python train.py --lr_router=0.00135 --num_key_value_heads=6 --qk_norm=false --lr_head=0.013 --warmup_steps=200 --decay_fraction=0.881 --batch_tokens=[131072, 262144, 524288, 1048576]
Below are experts of layer 7 (counted from 0) of a mixture-of-experts language model. Rows are named router (the router's row for the expert), gate (a neuron's input weights, with its number), up (a neuron's input weights, with its number), down (a neuron's output weights, with its number) and show model dimensions 0-95. Each number is 500 + 40 x the weight over its row's rms, rounded and kept within 0 to 999. Numbers have three digits each.
Before each expert's rows: a language model's description of what the expert responds to. This comes from a sample of Wikipedia text that the model never trained on.

# expert 48
It responds to: Nationality and country words. Country, nationality and institution words like American, British, States, India, Spanish, often after the, of or United.
router:475457477546487472471480457449476510511472473509494445472487504563542488472449469504514455453417499514483497500511539554515532491473514457517451456535581526502562461469564551514575536569464532401544538488493476544491494472524514545535535491461502519499478605529546497471550373553483520476
gate0:561483444556505455501428376500540430453542488458509466463449419467589497526501472498456427484503492489483488574551484486481466555524495582474520496484489552543501453496514536464567450528538499511504537556500473488540506577547484548543455536481571458464440521527512503460501488498494530553
up0:492496509548429393529457472503546545479509492432524478475474589509455517483435468594538518495423519506524570554490531514515477538550503503505503526523495599477490524515506496471588446558525502494556476497558560487519505546517475578529481471517525448445537489489497521455517475389439520504
down0:518568476555485525520521507505489472526472377554574485467477562527541464491541529554562512525457452532523506536471513534485471439524464514472468548436457434444506533487554538512449533498568453494496529508500495476469502415447465457514467506518418443527538430508460484502518428502490495451
gate1:496494533513528525532478498449483530458473494490469445467507503501505434518480496468488450476550480487411434484543448471557490533490489521537512542479538455456541479531518498439504508539482532504434477486489480531446526493515519534566451551438611497511562513497504507504415422495509477461
up1:523469541456513469471503425509582508466438459457513522488485454515528527490435545499523467447515519530530548543521610466534506492474508435480472462474555524468523463559504459499446421485459496513534512548529481450544493492503524518541487554510421471533558542506450419456520563485494590563
down1:543556428461517462490429494485491443529506523490455498509521550437569476481553541488491506480456601534481552512453502500558468500453523508555536530603504474494463440500522520437483510430490507478498494533461509458500468450557470500464467446574457410549469403521473634526418458553518562551
gate2:462432495499462496544492487442494511510482458491498451533455507463529487509455515456532441545530507530481530528428558523499473580497471434621491501424477525459468500500461470512500483586541493493499499516544480464588453519519510484556599477517450535522528541459482527531537490484518504522
up2:544509482456502539518526406541446577443508468519489594509500449508570537415520499499492626505501493463529465530510542495491479457476517538507525503541499442427485457514494483467449476437498515407489546505500488553517479570472466502530411471515491493477513482549560524495510518451482402478
down2:560547461533526420443549503488520499544511552517458581488511475505516517537486503553451519513520568499450488479462511476476558568480490520525523480531442490505428521460466520552515530398456453550507488484488467527532549527535446497499472558502506561505543497536465462378504479473513472509
gate3:462504493525472579471481505501486532523500500484486551501526461477473553408533446515513592471517538545492499411566501515504488410516465477505509466476499499452482584522495466487457521491575472470505521499489543544535425487473482498476534520533494584445414503475483504484430507532462415537
up3:444441533533448479508473527573506502531538587469491469579526482482464528485454451534389554492454509525447505432502500468483493564502482502463490476569517507479508525616526424474518455528563448510482500523547570495513474531510490526516479412448470486448465486423505488528466508488469527515
down3:465504463475413451442581440487464469472500525568523471517540444525530489477478448566523528413562474518447493543556477414532556534495439548466522555469512462515510473542434481498494514521508528548471492532476425552513502538500491578494489545527451499440598507531510389497486509486511459492
gate4:419609501492474521500509498484580467463486512531429514538509449446529467456458509475525480546486499521486488520477494474473460509476514467563462526469471478522512591500500440496484486511498518479531534515485465454438538546488462455503498435474560456521481593428552514603526461493490433562
up4:525495532477570458553472490472509529536496523519482535477528521464491457444518511470470420570512488535532446506460520484569538550529538540441496535483436438471462552464460549557504461491464447428506558468594546548468506480427507506487503509470569506493525449558482444436466396553512481486
down4:515504456459464478422576499520516511540492521487485566486526483526489429480474487522459507429550491488468513550432505433455502522500474484489549488543409513572518497497460450581565507486562559518488487500511472496445592537478378538484470537512474514481532507487534501477571539488487500490
gate5:582493512551480472517483491544431435487473535532519500551466472506512449458502486511557486433478516582527515495543505473511467528502470508573562455508456483483595501486510482473457448502468491454455504544486522472466480556490487482505432509430551529520505520421501553514592470537555501533
up5:538499451585431508456433474481461496499485567526520514515500524500446487468431511522478493445515577545510518568478524483490490533552515496514518501523492509506577550478525524470525469559469490446465516488497503497460529559436461490542479469499533478548489538464552591544537477512535525503
down5:552485536502603427513472556519511501430423541503489544508479524420564453475528512522490581470586489496487451546508494475479507557492496532520515445484463487486506547496509534459479401503568483522438450477498558528521338491514545487545529493554515493452473477529472551468576508437538473495
gate6:512507501470529499507527479502468586469471494494455568492534569560549436559514532532419472476554428558505455490537481509454500524477545476471496535546538538617528519479500467498456511479460482506465481444531454559532512561498481491549516420495516490528470499495552543470598481503510553524
up6:500536508513444458550525467507517499555492590526556404457529457550494503454480471482532481543457554470496519494492537444565500568559532485484471467530492471443422504535521482492545479531547500494465501486519575466417522498472533528443468556511505563504555482490442473500407478503515473478
down6:502489522459547502488464476505436471451476473474518520508497452498495482476497497535525486549489593470603526547523517457465522526526525474588487452505503491475557453444506429508511589509520533490512475517489458527528443531519502549466519495443461556558490581466466546490516480486524521450
gate7:401530487454536465551431497540554492446499465482494490460502513445495536578540512520399561486483520442513527473489470485490532541499511462562507476421477505459534457428503547488458568464507516490502491498488448602492501515507572569477531564500488481487533520502568590584517486474557497488
up7:468405529467547485516419510504524438546537515531541485434478495518513490535468536588491430506513470431549555491440482488526514537493480496534492449471541561463498488526530546550529481490495497541524549488486492502413452519548536536523425509454504509542535525532503485566478538425522487520
down7:470518559523557482509477489481552483529489425521417526489485451515528528477471506515518448535529477527593464473560525575476477504493478623501443502522538447506465507473553470504531564505451550549530544506472493488498531596460520507488512492470480495529464540464564486415472461552522448444
gate8:535508435564520475524448503531458493463485530505511501521513482514510454544436458438535538486454478560530553533543573497496516555489452627530510518505529518514499498459566516461494541481406471497539467483449508522515528406394491455559506411446490443435524500509495460493530561464511468507
up8:520607520449543498492583480500432537514496454483499472495496490498598483495557532496427492484532585497480484500516433545516455564453540392471548514535484487481475525579433528485490525494560478469474511473493542504512499514529439537456453536516508491512493473534488605490528519468475516420
down8:512516556383524455530495516508507441490500433501564418545538463487446542461534522523475444487453529498513478454408477485541455438562509438520481469530514531521526518506447549520529503497515497517521566533483504441450432533540443564555522566481451535594483513382483445454516489569527546555
gate9:521554548506554453492540471496428525491463504536505429453494470450561480483528529446490573503472490464509621505510439550484514449524541493446471475476479487412516496445521559416528580526483511494444495467466493493476595506399531530484480515504472491540474538499513534536529520511440491499
up9:488492512522472489476524477477522484486531473457458511419501458494520552528551524434504505511485478466459503543480411510470577533533578405498508545489500476463456477440488507524518531550523492452341501451536424440511513562474538589447535558481492531491506516521563482518511507499518510528
down9:542497501455508536508466547455447506512461468451500554507461513537539495514549491546478495530477574477484436444521524483452519495497474498488551577434532477445541534522485490501475545520496547488494511524487467465491451518468484520443478496477488521460445539540507501499553489488504510504
gate10:504455512584479452491524479510578476503474490546463487557462418585471486539531467514512488563428503479539577512479500479518457527489496492482490518527530536498520488543537462446502517530496487564542535543505529490504443482512473465497508424502518445491469495449458433540498485503508545602
up10:521519481473573506550535482514574481524573511505524446535488576534507509528445488505518526522534452491497569444489533495575498465483479575493490407515542490466512505534499477468502513518485468526487479463404528499490502548418467487488438500538497522491479434533489495415426491536485443500
down10:462500518468415567461545512455507561462539498490535492517554491519415494463550509561467455481519554510511472599533506508470477516501482441501545475519495575543533427529423515536461570490386552503539416506539513487479559532480425457495489569493486521432493505525443583573541563501461490498
gate11:477488530499448440490438491474616522510576487496443477456483529497507461526428501524566553490549583446535438510427540519585483515473504431470506498492403527450506553488514547455567516541456520513520512537542539550450573448416523468512478478464491507509441540537506498469466439549575465543
up11:538493454514465512449556470461513468496545462515539389502526508524491487519492525501429530458568429505534489570498490552532505590531453404455501500532484514409507476474536521538486519564488479516558527503486542545539444522444548485487564503462467517549526511536493513555513450537488473519
down11:469446515489451569527457485528502498455455534486584451516548501452481520505603493548524500472441507448516500516476479425483494435527566604503507510505513410494547509533449459550444518523490473493411515450472445458542472451403539435523445517502516499489465500491533498452509512534514516489
gate12:440520507491497474501473483455518585543495522462432469530534489580543512462488488519461522505489496446511516506443571483469489504463564510544494517483460470460478531525479542490501505503525508439566513516524472434516535482556490469476574470499491508561478525458526602504543506549500493472
up12:479438485503479578454477455486503480422529435464567496460474497477486525463513482581474464444566505462387488587486461488489455550518482497501504533477504477528526471487476513567500580434502543474455506452536566535500514607532497459490476550510523514587594514521544475501514502453502427531
down12:505540456469477546493532439538460561496538495524482498462460406471486499552513514453517467450549405517470448509503507476481521443459552493547495488527592539464577478479532512544549497493459486504496506517496360420443512543557491514472492509498522558544501541509479533555494519488496512475
gate13:504534515434465498452508520483538489522471465492498472493375554455486474470428512542574442531519514528522448517475476496500509503503468496469515490515527510525504457450529531468534548536444544552582514515555555428436558463463401468523482542581515521467537540541441556504549479545489508465
up13:508510522476527553484427498513571469559496505479490514466410524544567518483483481548498554449507512491529501515569426490561525494435401591539453511490471505473450450496532560491498554467496548539494491527523407493504497518465495460483400572542493501495575514495492509555526503533507504543
down13:407489485481551469507480572552492506464564418539531493503481454479430511446495530410511458487524487419404481462454518508543463488541474545518422519452469515502531483509509515490459462491488458530492474443450498483473607473579515493520483443533626510525450491442500534465525488514490483545
gate14:519484471468448458467492491476507464499551543435440555494584484472538437491504550456494528545535517533453473514469480541470512484571530508518483531519490527537505476469486581540450473456482513469514484476609418482495580586580469463502525477434494503483512530523566546588623464474518550493
up14:452513409457559540423550484503469502533456488461481523530516457448532465493538537411523553450444518521485501498532518499479559489460506451492559485426433519516513545505479493482543513482424510466464524533481518568453554448494441564487501484515509535533470529462467497511588591564494479519
down14:562553522603538536507532476472518548497502507471478513428524530483490520486489479562460467451511557524485355514513501498482436541535488445475576500525493527538471582409468480543518509505490559539458458498489500523484540531526449504471488577488509494477526453493570534497500452419533507507
gate15:545481519546525506451444556515508446560540444522510403487471525546491482470497501561464466482547463494499493493600487541522458498480452499524481509467471486568488537491508444515529545540550489470450487547416469481527531434525492547474603520477557437484430508484469466474442489559481462484
up15:490529490424438497509546451495494548442503528469503538530576452482511524464507470396594504457448548469513476478459510468470493493497570488516529515498482532446511485540505514466436453463533515538617480524523558499497530541451535483464525501586400529556507503489512515541505494511476524495
down15:535449431472489495481516500519543494548431459485482469606510499515487544557494522566479514496476500535451507534492546490489499439492573453482518536529526524497513452488415549505457487482482423519485428535527517515492504513442549495423449561532456456510514581477516550503434554513527485522
gate16:454429501503556464480500565541535525496546455505540464466509552550413493495484472529592526423520501524539492499494501438513463494513438492437502484468498515489464568440479505500570613481519517514456522521526551461492552471536481548426525501458488611542494512564481426439459488470494451496
up16:543574453431431549495540450466441513475481575515503548558462503497509529531515548440493478505511463548465499458518570554571507479489564517530520510548521472456460476553474497506463396501500509463568493468492530519494584488448500480545457474572492432452454507437486571516504494481497499479
down16:511463506467556479478470540519456464512530459493494547499502392492490498431544463492468494511491502444475507524427533457522495519531510512471528495568509432554428549521490480524430557571470530485537495503499534505521604451546486467477474395455533528524506459479546495495551463503515508469
gate17:508505478502515446504514540473523461552520503486479486520414496451513424489449500477567541554523445497472521470519438409554511514499490556443484517488549563540479537470463452502491512461569515594476552546462464513410588555449518477479466502474584490496533405491495449537478505439525506511
up17:478523481496494621507538505511423543491549462505536480426599525542495598498491526521461427385516560494579511509515505578474480404546492466511520515508496478495499561558493489542471445585490464475549448508477521510539436480566485480518580451492418504484479544533466502485464558517484507534
down17:456542389529454485548538471484569503547496454413511480518546520479449538476522595520540486471528489540525459510465474464498550463540493501501451484497512493467486563501545509461506482504464559431488494527552495494416464552458496496529524528443540469524436539560489521576473538415506480478
gate18:478482506556492452528485481479491480465415492499600531441452566574521488530483453575548485530449479567499504547526447519463468495542404516517470447528537552444462552467553482497471495559497447554567532459457571536546507508447499481532483486515596453555517484521445439413488496499489509494
up18:576495547575455481533483521468538453495466518470574526485494537499494437449486491554476442498467473516473498487516475551487504464542462485548554551501503584478481494437483485463555514548538525562488526494482532553517532525500537500512549519453586472536516473482513483421483523522450456507
down18:470524528483495504510508438485515510502487510555511454514503525519505478424465504534444460514607450397413522544442499495481537478544483472450652490535516540527508509479527504487548456448487580511557490513502435474438548569471537520450518542505454449529530497461535501557540483491487489542
gate19:524499480433490532521501520519389510512466528545510471460558515502534502475481499550438509515488531493474517471458573549539565476432516524566468532462572486521500540537543419539470533462485493477481508507576517471468509530524499451390466443543523510577446480476458452537513516595529465538
up19:476509520496467526450469416455455566509461458551466469464552504550452479526511536498420550522462500483454511505461493585551573508466527532566448488482498429500531477494563463545481542534467521466511550450550494493476546488545512490454489447538517459573472514467511472517533417544525505554
down19:512510515458534560471467498478562494489557516493500481527531456447501525475551491518515502481461507490539518552434462437490501563483505516470559538515502535503485455501565534462472511471474427503546526503470444424496519478501497535478539499539486420490551492479521534437545524560519513526
gate20:457472498457443472431544511500564535550492493464455542590466461452487498560470496555499508418551407447470441531552563493491503497509463494480506513467479500484526527501510435506609537483418541495467545463587476521561525550522476585539508516510399585496536539500528401513532473471512491459
up20:472523515491474470449519463514570510467491484544504517533472446525513470438512451482418484570529487537478583543513424439482486610483494418497524497552489483486494420566582461535541437509496490446447487469560456493531497471469491514477446466490459461556533493472496529581558470446585548499
down20:515512466540473491549489587518500415529527480472539447434537505586519482475521476501447473487517480455461430518529476527509563450454508485501448485516505372501602506524488533474545576532559532592547595551506515490489530498536515491500517483488528427507537437512470507547497543556429460489
gate21:516477530536406479498517519505485451484457502485499527404521466544535575522584551468484522403471446615465551477490426536550491465489494570482515507455462513405497444502545489453523518532494493520386530496504535448440465518533437499469514518493521528569437493558483480543506442455442499513
up21:478533500521524544568503544497477494543541488469462475519463507485519493495504476489509507549475523524511495452471524461506452469457436586471503443469579509595500510553520506457498572446465556517465600510469541561498458525530508553463575485486501509587477510495496449574463454480523484475
down21:493561518558475491507502540511509389505509515476518461463474503486541464632459519525456513514462535499421510526443559510518557506451545536577500513461503466458518536426521465431342495451546476496515483494455508534518527429472497514503550400492489552522477485500469473449537521493558503493